config = dict(
    balance_loss=0.00254,
    init_std_router=0.00667,
    vocab_size=3212,
    norm='layernorm',
    attn_scale=0.125,
    tie_embeddings=False,
    init_std_o=0.0084,
    lr_head=0.0113,
    grad_clip=0.5,
    warmup_steps=216,
    final_lr_fraction=0.05,
    train_tokens=549900000,
)
Below are experts of layer 7 (counted from 0) of a mixture-of-experts language model. Rows are named up (a neuron's input weights, with its number) and show model dimensions 0-159. Each number is 500 + 25 x the weight over its row's rms, rounded and kept within 0 to 999. Numbers have three digits each.
Before each expert's rows: "comes after" lists some tokens at least twice as common just before its tokens as in all text. This comes from a sample of Wikipedia text that the model never trained on. Tokens count by the router's weight.

# expert 7
comes after: " the", " of", " in", ",", " and", " to"
up0:523493482504503497490507568499482518492491536505543519504515502568498487471518488502525489521462478433475513474506485468521522485480476493507436520514521469483525475493502482479501503501475537502515477482539494539496473495522517519505470481498470526495521487502471535462466512509493477487506500495524481533512476493470440512501465507502487485451499489517527494518454512562499517499584519479493483510495462519560481478530475526471524487509491514504455469467506528504527528518491521
up1:509482470517555522481480465524505474484469495506466486521443525472451521519525486496502494498546455488534493495541499466426530523475483498523535526540504520503469507489489536528500461500467539499499516503511471476539496459469512505535544473495505506486490543503533495493501498488497528468476519481467477531528540490493493492531482472497516501513504474509499494486464457462455537480489558532520512550495516508538514523517526471497483482477475539519507508514493502491474511516485477
up2:501514498544488512491525508513488524523490529481509497469493516533458477525515485492442514477517501501494464474519506499524464509522481503542542462463512534490505512473503495519472511506509483489498481479486504479513554489463479482518496503505504533500459540491522530566515515493533575488475475520396504492507536519525469505471507496532460491466460489502497508517519502519493529539481477495505503486488489489510542477482547480509442520469475523540505497513510483489461519512514522
up3:474496529538486515479443509487537482492483481448505475512537512500496477506504521531457476469520487549494498528492476524504489516523516547519487469494549510508529521456451460496479463466491475517476486468496444521537502505509497503485456503458414546504521482504491548537514470541538526520517441508499524514527498509508523512501524488521502482510512525473493491514534529495512501520501464460474525511475528491511522476495478508481521496526447507482502489498504513478507477486503513
up4:473485523467529467487500450494509509497528477517486529500506500507502517475497496518533526479504525466480536503497482478475467493480515518530509501541485484510491556476469502464503559483516470477527547508499458491488518511498520512509487469535489603500479489478496487501503531478483526513506500494500488477445493530542505506495471476498501490540475470502494520493529492482508406493526488506508452510502518498517493456498517466503479472437496488474524512519508542503476512469468473
up5:524500530485524493531505472492504484495511466534513501505501488516565475503520496493502490492430488494536529477510500560515525442459475486523536453523513533490499479536495501552510507486516523477508472529458519463523473465495492467506551525479514442493495491545443461479517462518518533519483539544496507480505485455493474472482492507468506465458513513524507504461494521478481504481500492508516505487484490557519485496494516529498514487495500505503515505491551491497506492521457469

# expert 85
comes after: " p", " Ch", " b", " ch", " h", " B"
up0:521481499525468498526511511496559490486460496461551470512498495498499476514523508473509522469474510483516499524508549517474520522487533475516481503525550521486486523455521474474501467490519479507469506463480498503523506512517488480521530515490485524498498461505445551518487509497497517478486530482530494466542438457477514483512496532464498503510497511484493522487503487501494541491508498501436472437495483459509530459509516550488480531466492516513496504442511466481524541539532530
up1:502525538487472488518449529513513521469488529485536499509458496521483504479462511501499559464521564488488510524527491507516495482452491439508488479466494527479527491526503526471471512489507523500484503477509517471480511467472502482551474508479482556485509564502447473510507458500506499494552470503479552503513500484450531507528467466470521473503503512491509534488509496474520491509495500477494494499502495461517493523503497552516483509508499527481556497516498519459486547485475538
up2:515541470502524500473528487505509469452504516466493474474465498514526470481515504485485454485493528500521473497515564504471533491541531481487482466470446488493486512496479495476493480504501548510508493503534510474522500526509518518499482519524452451526487498464475503492501513440486456531474493536525500524511470550482473471483484489447513496519500510557475498533502509501509504514500490459538517516480510511521520493532457544484502474468488479507544532521498476568535507507504527
up3:503475521535510482502490484477510519508463491489484492490459502487527531490488559498515482506550509482519490534533494530535482477503514511459466482501494505504460477506490476494476488537513486509542462453474532488564493508494498473556492512423457501504475556463538493555527497527503497524509489515485473548499477468541503504451461493476501523525484513477451491475514514479489495531516510473484451531471486471495506506498498528493480480485491530486471468517522502457487498510499515
up4:445498492509504525486471432542477502485476524502481534515500479479521502477491452530532484521476477504518512535516502471514483520541493517498496513518507582537503498473463562514506477473492510479503517517511477525518476526554501488488521556502481493523498504543523459560526479504464515508514472498500524471489519481517504493452513476481489513530491511481524511501515525510496493504446474519477449470504500521487485482512548458471506507520455509496463510508505517536490454518496507
up5:493478501494514508531484537516466505483495463463519500481469463498477496492500464499473502487500469498551503501484488539495528449437495489499510475498489429488495478504443486474525449515512519482517514520548474492486505534497534522502542492540540483480521548536444508470502510512496494530518536515527518431528517517532508507474516502523530497501495477492527516501532507479499496461504502531467500475529474508501513505485508566530501544479515459459496491481474494519518524499476492

# expert 65
comes after: " ", " |", "0", "1", ";", " −"
up0:454494530478508465495462484501489485531494556494521485490464483521496467509485441491523514481526499512490472513485481496514488498495444479510499510484499484508421448517478501474513511510471512469480492533486519517508517528548477539547539541498496488539497446527511545491502497527501518491478483502516490480528494500518513467505534492509507512484555523517530527535462503527523476489532503500494474494465511537524550557490478495523544481497499507548481506501465555509494509480502521
up1:496514481509493531500552467528507493525498496525507480467537522468517465447484541502521545529497518575478530503540508481531491546484486524477474497513489457475444536495502495494486475482509509449520549483481496528521480492494484471492523483468480510468540512515509558489514489517508523499532480485487465485527518499502501490466511546523532468475490504491492481495512505530513467496432510474501514504505539528508519459483475499496525502495534508487493547518523535493487459461525522
up2:501515493530483483506523493516526471532501492477484502461484508502466474481493511539487514444501518544510517482493464545480527522473462502530489500532528475521540494487501485462505473499517526444479519512482481472524478519495481505485463513451503494482511468536486514513486527546510484488488500476457556495504471519409530461477497516516529515503513473476520523528514544488467484519522495445486476486506543488532478489472506539492493515540524508497495469513529504497471493522556517
up3:466508481477512476493476526510502511484486483505542534441523541529483482478507436505543511488479515519483489525508524517485507472486503567488535496513490463489449505546477518535519481470493489514472537505513453488507534511515491529502539524478494527519486499536475505466505486502507547494506486504492550531456479527496472470459478482521502500474518472460499509506530479481513477486461490484491501520456513503480508490468505559472505551546460496496510495517555505503472516486515536
up4:533534554523485493469483482501537465511491540473480476515476464529467550488464512510557508467476497500555460521513488482504533508533460500515487512505520534511511519523510494519497530477482530487501491504481517486498488525535526501499453530494513480483526467517513499502447499535528521515437489490498537517467485462487446518549474512503490527484493521496489490545479479532530504532521497481454489469518510527522493476521480487522545491482508478490500487480445495507531507475543522
up5:521521491509467509496565464502504476484532500520499456472528502478489501459518503494517504518475522510486480517527492488506487505479490476515510433503496488525491568537492504540485480483449540508537523525468497484483468556512492463469499459458501507509460493487483493499477491501506495513506498479493481501503546492496535501499534496473483510545490500503508483568478507530546476508455440507517536477542501484561523505500514485504536531521492450529474510516511517468479491499503535

# expert 41
comes after: " ", " |", ";", "0", " —", "1"
up0:480530506498498465490435496511491529491491536493531503459518511545455487493488484527513528497515477557484478514483514504500450514513552522529536508468506456496444480492507521486524488520485467529500486521486490499475481499527553524553556512521479504481483495475541493507489471503534507534508505454484514461445498509499479457525525462523496507507522512451530491492525494547466480477510501527494505488512535483514524492483499479540491524482494467503469461521455518474507528492473489
up1:541488517548511482441476542465532515511495506515538511487488495489480493460493494521476515470485503509464465476505491511487492477524498482557520479520551493562489538507482468471492510495475569474543511485468514492496514499514542497512516532504503511525458453495521497514533507486472502503509466493541479498479505464479494487474482447528489543534537526523511511530497490550507496491490493482522510470500507479490508474521506512545547516512499516494508507527511527463543455454514468
up2:486535512518508514521522492516442509498461453487522543463534465506530482504496521465511509491477489516467496480506515479484527523488514500460540489495490477479455523521533493523505490485490483507468514492494513523497473526456485492483544458529504503516517496530447485486538494476510495477485551494483473502494488511529493495504521513477530481510508488477507498455489528490529487514500479466497480521495526507459453594519449554455462537534510482477498511497494495430487483495493493
up3:493505492510497489510509462501492485525440476514485522482545461536540474466505496536513504471518530528556488524484489493474511476486463546532555492521559474513459532550510484504495489495547511506473540516484509505521512534496526452503512498454457502462507504534469473515486508515499526509540500496485504471454511548457488517520495466489530488484501512501508529482482507517463473481485471487525494483469521534495505519495454478515517524552481469487487457479473504469488523502481493
up4:474544490496509512495515455477497493567463465470528539472549448513498510514485511469491513503510482512491489467502491485505522525456479480501510461528503496489499516520507481498521511448540469531508484487473528518445489515487510476514522495464493505470456491511473482528535515461493503495498544503491506501501508494526520514466505506482555503524484524481522542505518523492493500535422490445514441528498479500480475561509499523460464498531483503475496489536504474477487489519488469
up5:513520501487476523513517483478539461513494525461514525486504473455493452513510502487432528513485521496501451479519482478551519507532483514533483462496459474505510535540481530509465551495484472479514484501431495512509494489504422516455416516498526520486551525509518502474500492507518493511450524515519495517498516505505532537525506504497497496516508486461497515526494496497474488506488509508530493518511459502492521520507552518448482507513502509480515440512513497507497472507513512

# expert 18
comes after: " con", " comp", " ex", " pre", " re", " cont"
up0:495515497481498523501498507470469510539565477479468510546494488491546500541512506431495470539494493523495535535510472499513474550456495510503533500492463496453532547523495506501512525482508483491527496465507549512499496474495513481476505525476488488474512519523516482557494475508475471483538563503478497485523509495502473518515534527515497480472509516512487488511488474478483498467564485485480526467516514504491494523499503486542489492524532464499454495476482510510477485459421512
up1:490504553507480494508496532510508493499514507550462516490474497488533476472518488492540494503543457496546554516478523518509543501525466501459470510479481502459474537492470499451499517499493464503523501512483515485518476496543456488460516477497521525523552496481470507512491442463493422496505477502511457512507503493525523500517550502508503506532478486508474501498491470513483530488539522503501539516504523505514511511570530474479488491504458476542449514520472517517505464504486500
up2:487501505537513487442492500516508502487499495501473504526492535496471478469498468437539522519490506504488531457528501505485525461500533519465463503501493455516515452522536513519518500502535537499506506506490486519507504491503474505518485501525463473464502497455515507503505565499488534500524496488511507481467488487474457499528528533501509491509551459528531509523478510475506551502541509501476508472513458565485472457460505476491509471484530503467496510563490509534457515493559482
up3:459510488519472504486511470527481457467509486539498467498494483468445522509550535541490519474497522496519540499506492497528475512506492457527496508513496497524518509493497493551488521481504497534501492488446467526499498518504497492484506506504546520504517500504534515485488469445495496449460511427491457512531541500524496494494468519479496569515460505526494489540519530519513482537486494544501494492462491518478496466526566512518494529485471521510501496554498468520502505527487458
up4:500476476521474502518552567464489455512497515442500511524494497480501476485463483445450505515517515509505476522505536499499505473442462489500478465552490481569529498513499492508505503488503501494495483495488522506465488509469514504491493548504521502491447499509506469519509500537487475505575516512496501448513493534485533471482487513482496492519502473532537517531472455524505493494472555498504475493481514522527465505493521471491553490482525536531477506481499498478518504505535534
up5:470500524496460504496505499503505503531472478479459539494472515510454544465490533528473532481525500491556493523476516568476521523467491499539499517509516499534500477504544530521460512493488501491481517488462504449461501498537561483496473504444532495494528475517481527547501433516495514492500456510480522518517460510448535481459506493496477488483516541505505509512492486493506510501488505499515514486498509413523506517507521472518519480527478511535513492528509528487486472491499492

# expert 0
comes after: " f", " b", " F", " t", " r", " w"
up0:488534510490542506498482498481505525489459488477437488479497486476498530529503500460532508481514505559559549532554512521500519494503468540500496507488475469470491524507533515513519487471518493483499519430484527492572477511503477454475520504521482485429516505506521505454529501517517499495456492484511496548491524498464535481507562531506459495507495518500457465490498521490511497504496464516500499503505501480478517504521486482515497486497510461471513462520508525493536484484509543
up1:509465510500504515547522456500520484482485485497453494499498482486441505496527506558533483486500519511498570457506483520444541522476473488487536513468505474510476468480517489507523517530497520508472462537498494488507472499473522487517536527501525455468491496484485503501519446506505501489511487496499517451495456538533488473522551478513481499488545516490553522473527485512475526520512524497504492492477474464507508532499481459559530542512465510507530511508497514523472464460498492
up2:486475542483457484488515510519519480495505488493532515509462545509451477468448492585521490502495513515477487474504508458544480489468459495499476528477537506497508456499502480466494500488497544495523492451508448510532534502486544487515483524519509521507475537475518535521492527513513521525461525552450497525537482503484531473535516491509460485500493469465520510511482497477526492517521516458496528508522515454481546483501496527468510480477495500514504495527495497516536530491538502
up3:512476552528531454506479476500527529476496553510508544479500506474514508534494484517465497488519523490462513489524538478524506473520531515526514491519496490493465494494502460509464515506497507519526486499458498482467489525540494491471502486509469481508489540509492503493518481493508528531540484480447505494464517518481517484504494436494506501518477504521476521442479503500508490496521487519511509452572537564473527497538531476507533494499469475542537467547493489458460514488483540
up4:463470460520500484468503550508543502485496472512466524514512469511466564543471451482498511481502521493485549518549480500477550490501489442466483560486472537504563483461490506502485550505499503500512483518511505494535468485450482505513481485511528527494496482515530500498488478541496455505490462521511497511520527502510486527508516492509535524500476532493544481469493486487502441493496522484502487506495510529477504508497497463546505528503527484469533499495503533496505548528462503
up5:519491518490492497539489519503503505479462454445492544463504529472487538495494494503474485488484519513470480451528455516497517498475507507523533535507465517518492511486543503566551458524494502475497506512490522479481496498514524467565527491489544499469515531515469512469516469488502510550519507486485492512565477506512496453555481480489521525490515531503513495526497462513502505494465529508483441485494478531465514531489446502529482516483511457513515523510518480472512519521509479

# expert 5
comes after: " Ar", "ol", " ar", " Pol", " Mar", "r"
up0:485464530475496490525526431530510512503546481505463496498533482455477495505514488452462498451528473538499471516511512498497534533473505520499528506533462480510542482550531491487483471497489470471486471477503550495481481555508503493479499539498506488462532520510559500514480502509490512509524471464528520508499504512476499515515527499514483486525540526496455502495500487470512462488494502498549508547545565508523515488538495453500467474496479512528478472480516487477472504514523494
up1:530512519495510508523484450494531458509474509524520536520471487512534466500510494475522487483476482478516499439498526497552491518470488483477423502466500500513529496451532485522456536516495485485514528484476536527493528531521466480531512502458476514495481472461483501546510548525494461495486501522497458514507472492479450552497519507530539503491514518489521496477512496552533543486506505499496510532516523554509500485502477468486526504522524475514465488532493474517466527527508515
up2:516477495452497491464481518502495491487475507507528459499489492531487513496480461484534538504457496470456472482495502468492500523545491494479475467498527499505459485511512513490500499527506525495526479554581506461495496505532474447496569510560458467512486515515478497493525495489490522531492507554485511526519519527488509491473488462525487469508477498475505494511549515501490538503484508482545503495529476477513496486524537434553514517491502470510562494514512482509485500487479480
up3:450522521516499520482523498514500481519511498497519527514505453484489510514539475493518510462503511496479466451474492533518505484457491527475519507501506522464512519482536546527518527496504518507515480515514556505465516470477514481537494507462514491498520490547493512492510491469442515539548506478482501523573524512517452476476504525492529510534494545468472500499455486491450511514510493486498442447444470493474471511448452481523493500494501482475514477498496503529522487495482485
up4:496511532517508528468488509514435546492524498554486455509488522454499524489452487480510541521539487531517503500489489489531517471485476485487505481475478534545472508485519479497491493516488494463495533427487470477474532498484513478523494491450503516498493538473511545507537476503489514501482473476486454500484522484474555531493552497525500488485497512526518479474492497485505509505466488531491536484533500470492558499508502525523504549481528495492494513522519469465471438475478526
up5:470493513505530487504448467504450451486493466523516488483495501504465503518480520521542511509481437549583490486459540520508496500503475486538451515541521499526514529504533496475521462543488477493491520464508480489488504499512532507491519509530495491491525477475528535499522488528490494452480457490475492519513502488482524534469502502476502510559513515472519475466518529531474502537531507469511507467541506497530521486493498452501494515541481486481501516523508464516493482453484475

# expert 51
comes after: " |", "i", "-", "a", ":", ","
up0:528507512489530541506501460578511509494486508453500472478538523523458485468505493488455458523498504489517520508529485487480537502465521522488523498536484474525460486479500493495472490500503516486484529507519503480547480488496489511513457574489487494480557516498496508528526480484492510510522525467458492525557438519518472514493468502477491506520527504500494508513527512521492517498513460493453472430463559520501533525480511486480502508518453500519490518495469513508537508493493509
up1:465517479478502496450525558447483504460522479500492510492503485531502501486492508515533497503442488494525479525486514538484506515527480488519538452540480484547494493509480498500531512509481509489492500541491510498508490490456492478525486476494499508480486472448489500529520523486490493473482505482480491531549450477482527486463477495509513533454477526540529538532533473484522486511487467503462540508506488534548538535531486496528456508498480529547494461492469468531495500446507483
up2:498571488483495512459487546509494507476489516486508508486506505522468529484519514477518509499495492483480552531562458520468507507521538488507544488504542504489479483529523511482487541493442482494513472544510502506486490486460492483485471502528542500511541503516481494523558538500519520465514502459516534457530494484510500515506499470465502502487497486506509533506487528480514460492528462512512540458513482497481528525487514499459549519526483493547470478464467503495432487470483498
up3:512528485500483490500475492493526497542503534489492465483494497534499489561486512524471492469489526474462530518503522545491493538519501436554488520503481518503468505520493483493508458522471543505534519530555461514516483503507542527498528495482478531513475517548484507491501471436470495559478496516488504524509505520511476495497474454487505499508500481466517484501557507497508488500493487513490483496469490511458470494505488486479571519435498520511526522482492484478477486517434483
up4:513514493478533530543526509506527502503480552472496449504474502537495470522506496456482495477538496482473486488521491476432544462478505544532525507498518480485467500534485482465481524471522517500510513495459523520478494459481497464523485488511492532485559547500506492521516527468542541475514513457469507473518504535496524517488516490451468478490535441497494524512483461502473500484482458524495548516499554470498528502487497513497497488510483480517511508492466525531480509504537519
up5:528501496486499523480516469525512487494472491477505519488461514511521461497513472460531551505519463504557496531562557494496529485446496504469501512497499483480455492492554547502519566485465453509511546458443529498462483526477537492480474496528515489473513508487491499479528502518509532475504548514502487505501513493506526536473509475463482487506542512513514511450499501487505480481468519503522465480512524485528503518470493515497499519504466476495474490501486526487456519475454514

# expert 124
comes after: "1", "2", "0", "3", "6", "4"
up0:510509474482507459513536438551543514517454525503483539474522528476480482446489477468512488512489548549487484489525513505505468539484498564480503493525475488511480513515517526469470551481522500455491529523487512524463531515490495500489519542494493488475522513495459566487470517500538517518543475484525511503460499519490494517488473496468497507492505493512526515507497477534518490475487485537522482457511523547500513511475481509490534512539493476483519458484486491529464491453503519
up1:492487509536528517487457495476490485543513465511538474493545488540493576484492478539492493486495487527508483476495459494474504501535507470519485496536502497495498511463533503513533485504426479521505468511532460461481527509473509500514488540465492501500462477496458512532507507480504502487475482523540567451512506514456494519526484479475533547527508495475501514521504556502476423529492513486483492480471491513496478481513501499502497508524492498489495542513510458482497512525528467
up2:488483517469504484515493532525486497540523471483499459547472526494502526469499508480527491519511509504514474491503495521511502516469480525489519465534475485568491523476454523494457468482492522500512466506511497510507473466458509531489507460500535491510529555532475519460531515509484501492475468474514493473534507491498468517523497523481540464444507476477511509523516450485515499466576484460498486524475510511500496510501473480466519476477518485475473550513494482524544569483508493
up3:530500496514493528493516496498501518515519503473506452508480517554483498468460451483528492479473530479499490488499537507542495537477509503521501471520529473507451520458472527490497512472456515491523483496500518515489508508480507530505497504513517541494455504510452465511526522497501521543472484493548505551531478512476467471479470500476504482479518489498508495468479480574499493506456456525506451472513570496496487501488499543502531492549527499516486528507511488562518510454492523
up4:486489501462464492508462508548512498504505481491507458487482477481492566440491516499466522528512468507541495550513491533516455465507539506512487477506490506491514493485460514463517493544492500507497516497481452493483519502505530532548488506484521525487473505511492509493483508503466519505514432475527522481522513519496511503471505483516522582521541525476498488533532503470457493501539531507517512504447493494506563502515502524508501514470520545523493509479549493538503463510471501
up5:502522469471469491513492490448493527499489483515532524464532476504509505514476486469470499520464524510485519495542506491501502472516540488516504495561524536517461507537503505466453485510511502485491462485486547504526509497431524457538503492527472499488471488499460494463507492463522534550526492500516495515499500469524509497531542520485482514496502467513520499520474496547498515520485525474507496471487542539517459482514515480524497479509543536527478504501529492517417451474469483

# expert 21
comes after: "g", "og", "n", "ib", "y", "ig"
up0:502469439502479518485495491475472466489516486495467512498501517505511501498482496487522503515463446541495509488511554527550479491486465527532493515524536472484500507524492508509496502562517442481492455478507501499492489511490504495485520506530470527511500461537517527520538536509484506501494501475487462512477477502544560517525513501537487536536467518478524501508516499482499502474514458479498466491547529495493517473511498426564477492516486513492517523468519493518495531464440536
up1:487523515481477511475499494497468475521490553493484487520531518502491519455524439495516497477519537476506544501561497503506495529554507499510526482487517547509471521473537511514532490459450502500515482465492476518494526496508518500487469516449475474509507484529479529519492473473462485452462492498529496485505503516477487478436453503492507503484487528493495492489471511500482468515471523556487489491518412461493505514534498500524477520483518530493458519515512480458517522531495520
up2:530501487485511497473490495525479521518479530454533495484481503496521469524508477484480471491469522476492516484521549539505495515509514508539510488522548551525455490527487496483470547553486468496502571455486474484510497521517525481542497492478486488511518516494479506551498508445495474529460472530473490517495486483506506509480507516491469508478510459484496539535495515510511485482432533551487514477510552489504513454493488498494467527508469498490468530530488506487536502437501523
up3:494491482542534526488493499492497521490503485494462519496538537506471497488516488525488521509483438550512463525515491507501523492490497519516503504467468509533478512497496502497456487513540502485489537519476493496517504500518478537549518544477485534503497476484527518506499467457521511562500499518466509536451522483487485537475537507540437479471460500469489487534464514497465495480481530447490468509530518486508516468509508477510460522484522555499498489511468484507447457492474551
up4:510514490504515510493487489501510486510453549473516530537507512485498494484473522467487500529484501445531516534486476548504508530485512540511507484514476493512495510543513515557467487473526527488481548480476476509505499448502517503525482490527529483469481478498459451465491487456572536543495487508487513491498496465490497441478497500502510512455528509488465479514476467506557521528542497512493473513525487478492519481508502488525486484453500487527487478500530518503500483438505561
up5:500467507482518504493466523527488530518483488475494487512455537500515492450505541475515528529459486496524552537510535540484539523507510535466476477516505503506481515530510522497510503491505457492475568481462523458523513570520471463483473486445512471503522481507533507475511456494481507517488500515483470502481527495481492502494511510519491499500501535454443469550481538527488522493508505501510479524531513557485522531507514493469476515501491507518486516486501517484513470516562466

# expert 43
comes after: "b", "st", "p", " sp", "ro", " st"
up0:519467503527520534511458466529512500539505486527491539525557493475500484466486520498493488539501437530533492523510477524526493512527478487476510489502517489516498541500509510523483486504483500488501508479510496459526509521495486485490461521447506505526475487501556497513455526490531571551527506468454491440501527474523491521468508495496522518514485466505488487535486508496476469481456523507504499454491451531487494505471500464520497486469470543503469509470492492540471462495531527
up1:484491504457502513499480540489454468491493500514499483512504509488461519491509501481485487502476549488507511562471512474479506521513512497489469477552494530536469505487535510520520449558481472497499521459487521503489543470492516549517486521491509519498521514532452487501470519448495493514531498516490486472513469432466539465500499481489547481495499499475462512523464479501541555498533499486475496526501497483519531500549500495500510522479493477558480512534495452458524475513517524
up2:513480579482514461476513522463490492533475487490509487485448491502480469479485505499489535433470506524493550472481553560548507497440500505526474483522521456501539504549495509484521486502462437498492508481493486515533491524471491483448477516507524489475519505461518477519522464510502493499498448509531493530489481503488490496476458505504506492523510485483535481528502514509534530519472502504480500514500516460522528507547495523486531516514504516509496520474497466533493458490482507
up3:492497505492460504535531485505461506521431451444468506517522494490534514486487501457466491526457477501515500513501461498503527511482513507500502491475527546527486490511494467534545458540501511474496494529472525492470555466466537510500483516477521499493485505493481493491512542513504501536498513480470527474508514507481523483494524473528475494458498559459472519532519519507505546461484509508499529477511490502500540512471553490521562525483490508519450493497539540511494525477476490
up4:492505492530514487538488518487485521512522472501517506486481441503504507482483496535488479482509503530508503473515513523523527504516458479519503498506497502515507424489529540503458520481477515471496495538487469534466454545511460532514479480500498547527472440472509535496534497522468531528491494514454501452537476505488481536452503495467507490485509499508524478477513498528448473422535507552465524480488511519510494529482506489486517473516479516489491529494489512543498539526507477
up5:472495530493457523465520513531461510492513465517472462497490485501493561486481502484497521501482523471512470482503449516518517553447494515513473482498536559545509491512480459553549471510498527475495469483496514468515509495482522510519471476496476490518527494563439477501524511514506453493534515476527470483528492504468504467468543505463536530525503506497536531478504498460511529473498546479506488501490506500498478496510517526529558514522505528518486510513486487510469494498495480

# expert 101
comes after: " the", " The", " first", " his", "The", " a"
up0:502509497496490465475472497486476475492499495485533513456527453540531511486479531493523492476465518476539490511554469512543476512486547460487500507495509520463479456515515438512498561479492530468493502492529452529561517553549501456544506487545470491481485445485503487467487534492511493535526526498513517488493527510510525490518469491468520495493487502442504493476511529477495516497548496502493545505500480494497514480502508507475538513487518529477511516480486521501522467531501500
up1:486489539500479460533545492485540512513561525532506513487514479503513434459494477501504510477511550516465494469511528461513506467491467501514484525499522537475521480466536474476462488474506512497499518522497567495501464516509511503499483487521482507500536511561493489514496520500499486552522530519521479532478460494463482533488499465502497501478513504515492543475466480506499469500532510495484512509491511503519514474505536561521467496500472488486429489455460512459480508511538500
up2:507499500492487481475500455498497487459448503503462489533457560490495548522555523487521475518523506479479517468518490454549523550451503473467508526516483522473491529477514485516532494482499496506462527492523455519526471512518507505502493490535478511489538514472521482495477477496486485518483508521544483498504510539514526472574489528486466502545527494561544549445494479452479469487482514490497496494469492505525507488504512490494518491508491527516466502458495501510501493499481476
up3:473500488513514497419481471524475514507498477469478558495518476493497527512487512501500479526459508446506496504495485508504488493493522504500513498486470539473466454499518485516545516509507525497508490462498475498495544538476522541553556489506507543487481485526535461506492500484502518472526504499479534518502518515452521505504489490531513516559516490502498517460500531514499497494524492497534492485477487504452454517486506475485542493454514530489543486465529544505540473430480525
up4:489512500493488509467491477506475497507472536528486533481457497519487460471446488464513529499473465475505511545541451522475510510509483485471488506541557472522441520484493519476539465505478513484526498505502487513475513500485509491496558522495487503485491498524506503533526520469482491503556530474480493496484522460503487469531476508509523550537537493476523473495493505507471484497475503500472483525487525499514567474509534463502526509507530509534509467573472520539501511461520488
up5:459534446509456531494469511512472483520476506464509537488492510481498518511480521559526488555499477492559541510515506567497513503468503479478515528477484537491485501542481497501472457504524519451509488453518420503518496467497498514496527487516497472488491492509463480468532478494509498503449483444500528528520486509496503467490521504516457507495491517441483481509545485542509518519482496505509496511515478513520485503500512516485536495541497490514486471513476508528512509534469541